Below are experts of layer 2 (counted from 0) of a mixture-of-experts language model. Rows are named router (the router's row for the expert), gate (a neuron's input weights, with its number), up (a neuron's input weights, with its number) and show model dimensions 112-223. Each number is 128 + 24 x the weight over its row's rms, rounded and kept within 0 to 255. Numbers have three digits each.
After each expert's rows: a language model's description of what the expert responds to. This comes from a sample of Wikipedia text that the model never trained on.

# expert 0
router:158090095097186135104151136099093102117090153133123124096137148115145082119121109141152121098148189101168130094119122108102135138142104130144134140115099162159109146123131171094134132117120136152116153100120158107158145122157096111143120177122094124169109133144140116117128132125082167141152142127136099151072137153112120116089092111151
gate0:169070128150088135145151159146152105110106117148132120099145147122156144154119107109130159128091123117111092059122112147131116160133134118147129138143137106114144107133158140129125178090122103082152104169124099092131098115143127157084150116157114105113123117161097092133120160116158098122184119081108108076144144121139128133164124158143
up0:180126114159148083121120140142124107124116154110169133144130126142155142123131112115138111135124130077124120090097096164144119113101114114130165141124137114095131144146119141162132123087109105109176159171099135145130098142084149123134133135151148155109154146113121127117113137127155118110151135103138175122095150087158085128116135136122
What it handles: Standalone two-digit numbers in dates, coordinates and tables, such as 18, 23, 39, plus a few common words like minor, all, three.

# expert 12
router:116144114112105116156109132173136077134176137107142106152145088145164146113142130119174105129088097158101142104128134130195123139100115118104137120144160134083102137113101133153145139127123115118110162149151136096101139127126159144146154112138134142092159118117087101139147117160182124139140116117156119146142141103073099146119158159126
gate0:153140160135129180178117135116122151132144107178110123133147144166126152127101151144148090131133079163137167108111110132137109161135124136123116153115126153097143116115130102160153120109144134127123114108128123139168157092099132097138143167155129166127128105098140127114142138158128111126103131153108140112135156090128157127122169095154
up0:109087113071147079116122134150118112100113160127178101143146138122140108125159083136132167113166144120139099141168130107103134083134130127121132100144148088168122120162126139102120118154126134109132152142128140058087109161147122173142095090122157115106133146159142105150151153106153126115130095101151140145137140168140098108118118121111
What it handles: Syllable pieces in foreign or uncommon proper names and titles, often in credits or tables, such as So, Kun, Vir, Tong, ios.

# expert 11
router:167116160166130119112139144119128145145080109101138117150108118134146133167130151183156151138117127169121115117144121156101138144092132149138146137086125157133129121135162118105120165089122096099161107082076092167081109131105111112144176151130078121115180147171132136134123139140146133136144089142163189118093126124161159171161127144085
gate0:136086134145099110143124157130128159172087102068140165124134146150166114161140143128110113128129130138144088102156107152100139157163129112145141145158104147115091132102140125138147163150100095111113129148094118111094142131117169109120119136125108167127116144143087150118173177102081109149122156109153098143129128115126146096143128101124
up0:143127100138112087179150107176112140085145124131137127126117117140116151131100161142105119124115095158119171141188145156143149120153128162129120109168135103154103119125117135157156124167155125086110108113129121140116115099148130138082149139122111152141131092118139087130087161127154167116085098134141159115064089152080146071092141179140
What it handles: Nouns and noun suffixes closing a phrase after the or 's, such as court, system, film, season, -ers, -ings, -ation.

# expert 13
router:105125169144129119150145127084128129121150120139097145139150121154148125094134139113129168186167102152095136108079133137143152143078124098144110158125093115166104143130148109146149146118162146145151100131084130108157152101159116155132130120098148142131142083143124127089092142091157125143107140130146107168167138143171139140135143112164
gate0:136153097123153109095157159116138129088105129099147124118118173121152130125117134170107129144125101165136143126134086123112151124142156108126146157125123154185142173146112143124140111113130124131181153123121108149128173155098098104134130140127139163154133125167137134145146117196143142101133105100115156120148136158145122120077147163150
up0:121162104135129162144147162151149157138120141096137138104091157115163079118124112093105155138151128135179127175148095179121142143169165125152122191133208146136122121168126118111113143116109096125171134089141108114121163135126168137143092152094149154137099133131116130173149095135144148140139093121111159110122111152130099119114139142136
What it handles: Sentence-starting The, plus the, is, for, to and phrases like "for the" or "is a", and first letters of words (t-ended, t-weeting).

# expert 5
router:139143108137112125097130138157150135171133099139114101159103146139096134079131154139119099128110155138119128111089163133083138132140139147136125084110103129093129116119128109137145118108131169123167123090135100156113128100159172096111132134093099150148103113173129159136131113158100145169091108124120093142121113109170107116115078093169
gate0:117135144088168127141125116137114105172137122076129107147123112117132119115147097126092106159153148112126063111116137112162139156119144135116141140101121155090102129140127131128150149106092132141149146098115121106148157164132137152097138147103121139123137108146109109138119099158165076100121072102119157145174122119171102122124130112160
up0:122141152133140129126145135112124104156135110079128128150096103141114071084106102106116084154146129126127087114142136094141131154125149131105130136140154157090113128165150179117143139099105164127142143102120172139145151133139122156142162129083141180120126116114134121130110078145112079115149099113128138133118131105139096134112102153174
What it handles: Closing == of section headings, minute marks in coordinates, and sentence-final words like "character." and "-ians.", plus first names and name pieces such as Cop-.

# expert 3
router:133125134109129120128085113092126152102087162119123126080136132113128172152114114135103138107115118086112112096146110128116160098120148101093144138117128119170120152162107161133158120118154119109116170165165157078176139140144110126127163072144104085154102118122131155136151115151121147110110095071134139173116106151182184107122097116101
gate0:131171135112141163124115106155099102114130138086175121148133109117110141148129168081119093140089120089129154154116149083155101091108139105106084117141153148154124189142129122121152127125136144181149131109144168131105167129140098108090114140156154104120157117131169101166133145095158089156126095098120153145115118092138123112144125115133
up0:137173159101121174128129104114091092140162134120149122120135158120132131148146157098128100134115128112109163148149140086127122110140138105102132134124171122121109171128126129140121134113155160178135131114147166126123156093118163130084100127141145093131148138120151102152119107104170124119128082106138149129118116084143102155156131127114
What it handles: Opening parentheses, quotation marks, slashes and dollar signs, often after a word ending, as in "Mixing (12–15)" or "(80.1)".

# expert 4
router:132109149150125117172097095118110123115174099117160094168088166120120141162099152147157140091135144138168121114102110108118148132135177115136091167108123101125135107129148130173115148111168093106154145138115098156106135119153141100155096111132139111100154157106121154137110180150097149127127157097150111110113148112115169118148144098107
gate0:142102075068144149095089107164154127091114143120146133098136137102095142132151140107128162124114099140122119125121150131124086153132149101138166127169079104134165174150108184134117106100131145137157135100118120141132114119146124112107094118152133120114113094140155177110121132117118107122065114155118111112152083107131123147111138133080
up0:120114069132160089156210145158123114132111112110120176133121163119140147135151137075161146129137129122076106123126133173105145126104134121134163132129088121114092155123122129137132134093109124181181127082136157116124119142142116151122154130143138111165150128133135148126133148099095114097124137161121123101157101104138116083176130134117
What it handles: Word-internal pieces after an initial capital or letter in names and rare words, such as Guine, Jew, es, as, um, in Guinea or Setophaga.

# expert 6
router:138130094138102146150154153168103152110170084124128153151093110119127156157119123110134102147119097104144165122129119123109110107116112135131137155124118134083160088151142116092097150110101149143113113103126083121151102092128152118142160141102096141103143128118122159138165110093165101108182099176165131118122133104108112132159119144120
gate0:134143127159113113133158109139147129110157123139140084118111143159102125147119132141160095181144135112142116154115135172144072128143113174142183149135111105124120125123089143114119139099110138142112138122116126136142127123136135152102158125092147117143103150110092112101093162137155114102122123146073060107159108127133138168118105145132
up0:140123148127128136134131120116089126145144144135092144126104146108154152104162139139096145133116116138136165129146124089100200125081119121152097141102156133116119106106100109110129133159141109132136140121117137114126157135078150143144146127153107150143118140158170111117130134119116131167101120067154151186085149117117093096145113133144
What it handles: Double line breaks before a new section such as Population (2015), plus capitalised name words like National, American, World, Detroit.

# expert 10
router:142140161085121121115102154121154112147149134122173153118130114138110108148107132120101110105144151138094114090136098077161119165141093108152149120112133151119137127132147102084142122146135156089153134150115138093111126147094155102145091137121100139174114165137124107131096083176134140110110101115118127090188126144100089123121156129183
gate0:128127095160158154156161135108123129153119114124051134128114101114163130130136111175164142126113153084119124096144115117170130183137124108144137144143130126150117148149136149115118146134149166186148150082120141097121146121108131115111095184102117117125126128145137116133101124120132122153163127109129126112144124101115103109123153178122
up0:183120107174153129132187138140130149125151133112143197106096123107178088120111159141117115184087131112146120143147146115155138164124071127141165126154132131134163129151143136147132127134108165131135144106119154092062112129098123085137100132120131141115141115111167140122098099092122128127174081150133105089148140120094135119117140164146
What it handles: Common adverbs and prepositions like before, not, until, some, after, plus word-initial stems like spons, perm, gen, reg.

# expert 8
router:086149084134156147169155134129151117138133142113107114092119116123104122172168144113112174110116094140157104133121137130159098106156147130133135100140124160147102172119097170164108111131105101111120115121178144145116101103102136149130160161135170134116104153091091151122117163101152127147132115136071156147104117100085139087093115142114
gate0:199144160132082136138118094113124117142165139124101094076134098096088158125099129109132165133129126120142141135131116091135099153113123142142102092130136160099147148130096107170142110120134123094114134123135105151151086122129165128136083102151125117100122127152086188108103120165117145112156111136130108101144111112148148118174149124163
up0:161147194117114116170158118124123117166139126123113078134126112101106159135084115093102163089134087125131142136126129111110136153116105137116131059131112163115110185147097128132129121118121094097136137100130125151146075147089136149123103115104134122122093112140100178123118083187129150106161093135130113135151096119122148145149137136169
What it handles: Single capital letters opening a word split into pieces, often at list-item starts or after table bars, such as - T|ennis, | P|elican, in N|BA.

# expert 14
router:109167107157145120133141126119136149122129102165173099169116147167077103106150113125135162139128175089153093122133101166184133117136143154134158142130095153105148147086101127073158130109162093117143127139083125082163109123110142086150125115159149137140156130128142143124139106119113122143119165151155126114148122150148161094090155141101
gate0:138167155104105149140128121147129097099115115145145108132140112126181143100128136114101093128089105099123122071117152155166178135137130127120131135108095113104154146170107144089166128097134141078120124120116112124124142106119085087088136121099149113158087102130142127111175130141121110143091136158117165154118088108114079133135157117179
up0:130128092096164169099125151138130144153151129130131163159117101094108111159115137149143137099152130152156136176156128137125095117085115156133113122131160150135129136110131128154127138146104122152126105113157147140118116135108146116158133129146114154082145147122134171177091143156113167129170158096135120124148165168132194109139135147097
What it handles: Digit 1 or 2 beginning years, decimals and table scores, such as 1|859, 1.4 km, 6–2, plus the verbs was and were.

# expert 15
router:173121124127130159080112138111131110130115179118128154161079146097125128107112125155152173126122090152113147174145142123121116156155116094131099122128148158152147084122146123112080119085135125133152113101079132147105150136110135157111090170136166139086164097134148080102105114091125114125132179166136126148126156145117118112166154144091
gate0:137142139147145141129153106134136170095113104093078103084102178180124137165080145126108146134143143124142158098076167137094131120087150106116146086103126161117168093130126170145128147137152114148101155125131096129115119153121110133151132140139151145112101123154118126097125143166101105094134115129107128105132151115081150112101129132163
up0:153163149115147118152098143132113132130127136122153116150129085095140150133170058120181117132161082157129113148128098127173116113124116106110116158127103117112121101140111147139131086122153133114126134137089152078143153099150108185104127128120145139127147068087139166148130100125130128141110152160128092122127114120131135162093140110092
What it handles: Letter o and 's inside words and names, foreign particles like de and al, dashes, line breaks, and Arabic or accented bytes in lists and tables.

# expert 2
router:142165126150173093098153113146123080103125136124085128128114164125127172131132066139159136120092123144115181140146137183119077107149132122109122113165154105117114131096149115166122102139143148091151131135130110144114085126136145085149128161092108148157151164129115109096163128095129156101119148128139122084127152146098077130168132147138
gate0:138151140125106137164105161136154152173174150128122120172134165153143142105126121164172089153100105099076133128146168158167106103110111144135090123134107087110154138141108120143094138149109142094085175116165138159148140157149139159154179165156089157133157124138093084097119127123117143143123119087094060131112096148096093112138121122135
up0:169143168119132096156132150102159149139151191153133097141140145149143115119156135125145135160114134136114143121106140113126153090071103162120103108137137130127142137153097139122148138071094086139110143121157128136147101161129170168124131177155098152153141149118098100078122133100152097132117133138113123149138092097086110154118166190162
What it handles: Three-digit number pieces following a leading digit, mostly years and table figures, such as 2|010, 1|992, 2|023, and 000.

# expert 1
router:157118149094104120121122157105088163120053116104114146136123113142129122109156188120165134184109142103096173170153108132124143152157147122102146121103098088156114134178146145145095157163125122174128126139111126173122149158117112108169108147151171130156144154164148140154133128081125148089137101131136127108166134094133112151081145130106
gate0:160152134111112172132117131100151152100062135121137113161091134127123115119110109103091144172140137153126124105120176188112092143092131166132091085141117098163126156117136082119104138122143094139121115153132116141109127153129131101092117143125087119130114109124181131144146151143154092148108155098108100098136175059106127091144135142109
up0:111128131118097130132125116123106085131199129085117160083103099126137128126152115167157099153153149164178141141117080125107162083164112162152153162120130152115150107115155129155119111116124112143087116128127165126100145105141138118137118128132129180137155102123147137119085121072113110120127132185159114118115153120092118127162119140089
What it handles: Past-tense and adjective suffixes (-ed, -ated, -able) and function words like their, its, to be, that, often before an object.

# expert 9
router:105130138150096145159099156144119128143135129109127094115112154155133134136124103163092128142131104096109148149152079125075125105120092133155133146100166109092120125131109148115118184130095132133103153094154117119118155144134115139170142124154154125117148101096105118138112147131091102120142142142168096097113110120096112122125121126163
gate0:093167101121123157144182140058169090151088127129137099152135120108140151116126092129113122192116153110104141107169165088133159169141118133087156136125148157163131153110143146155149152133127122164105092140111136132086094099126142122122164108147095112153067148152156146102133140126129134153089123111114135123110103143088111147089110130136
up0:129136153147134147117176180110117123109148136130103123140146148089140151132137119134140161131115096119121138126126142149187158120130141173113115123123169106139103100128132128145165099135143133139148102182117157091119095126115094068104163124118175149134111151153107146147126157127135117137102125076140167095111131149092137129086115120119
What it handles: Short inner syllables of words and names (ad in Traded, am in Lingam, tick in tickets) and empty table cells "|  |".

# expert 7
router:147136114137115153126139123178154180157142128142120156126106169112129102121083136087153148118146090122128107093129167147093145153138101156169137111108110114148134136143139114141123097097101170167090137088136119150095147189130096105160149123117154106112134141157155156146092143098120107143106088129082103141095134147107168130116140100122
gate0:136132143144175118159106130149155148096127102131158128125137134113096169161121149140118094116146136130125094113147094084118156119132111137089108188113116137116102107080096097155113098116167112125139125136135148114120133127123114121153127152068144076133161130082099100170146109137119150131084112144095104120080149076111135119115107123149
up0:155126122121089117159127074142095117136099120108098144079111120147119145127112102132128139100123123142144138166129192148099094135087129155132114079143156148139123137143143121118111194160103103098148104116101123109127148096136161129097135152170094159144127116161116147120114113140126122176160141100128173151151126168157123169166124148137
What it handles: Line breaks, table pipes, periods and ==== heading marks in lists and tables, plus clause openers like ", which", ", who", ", he" and "name".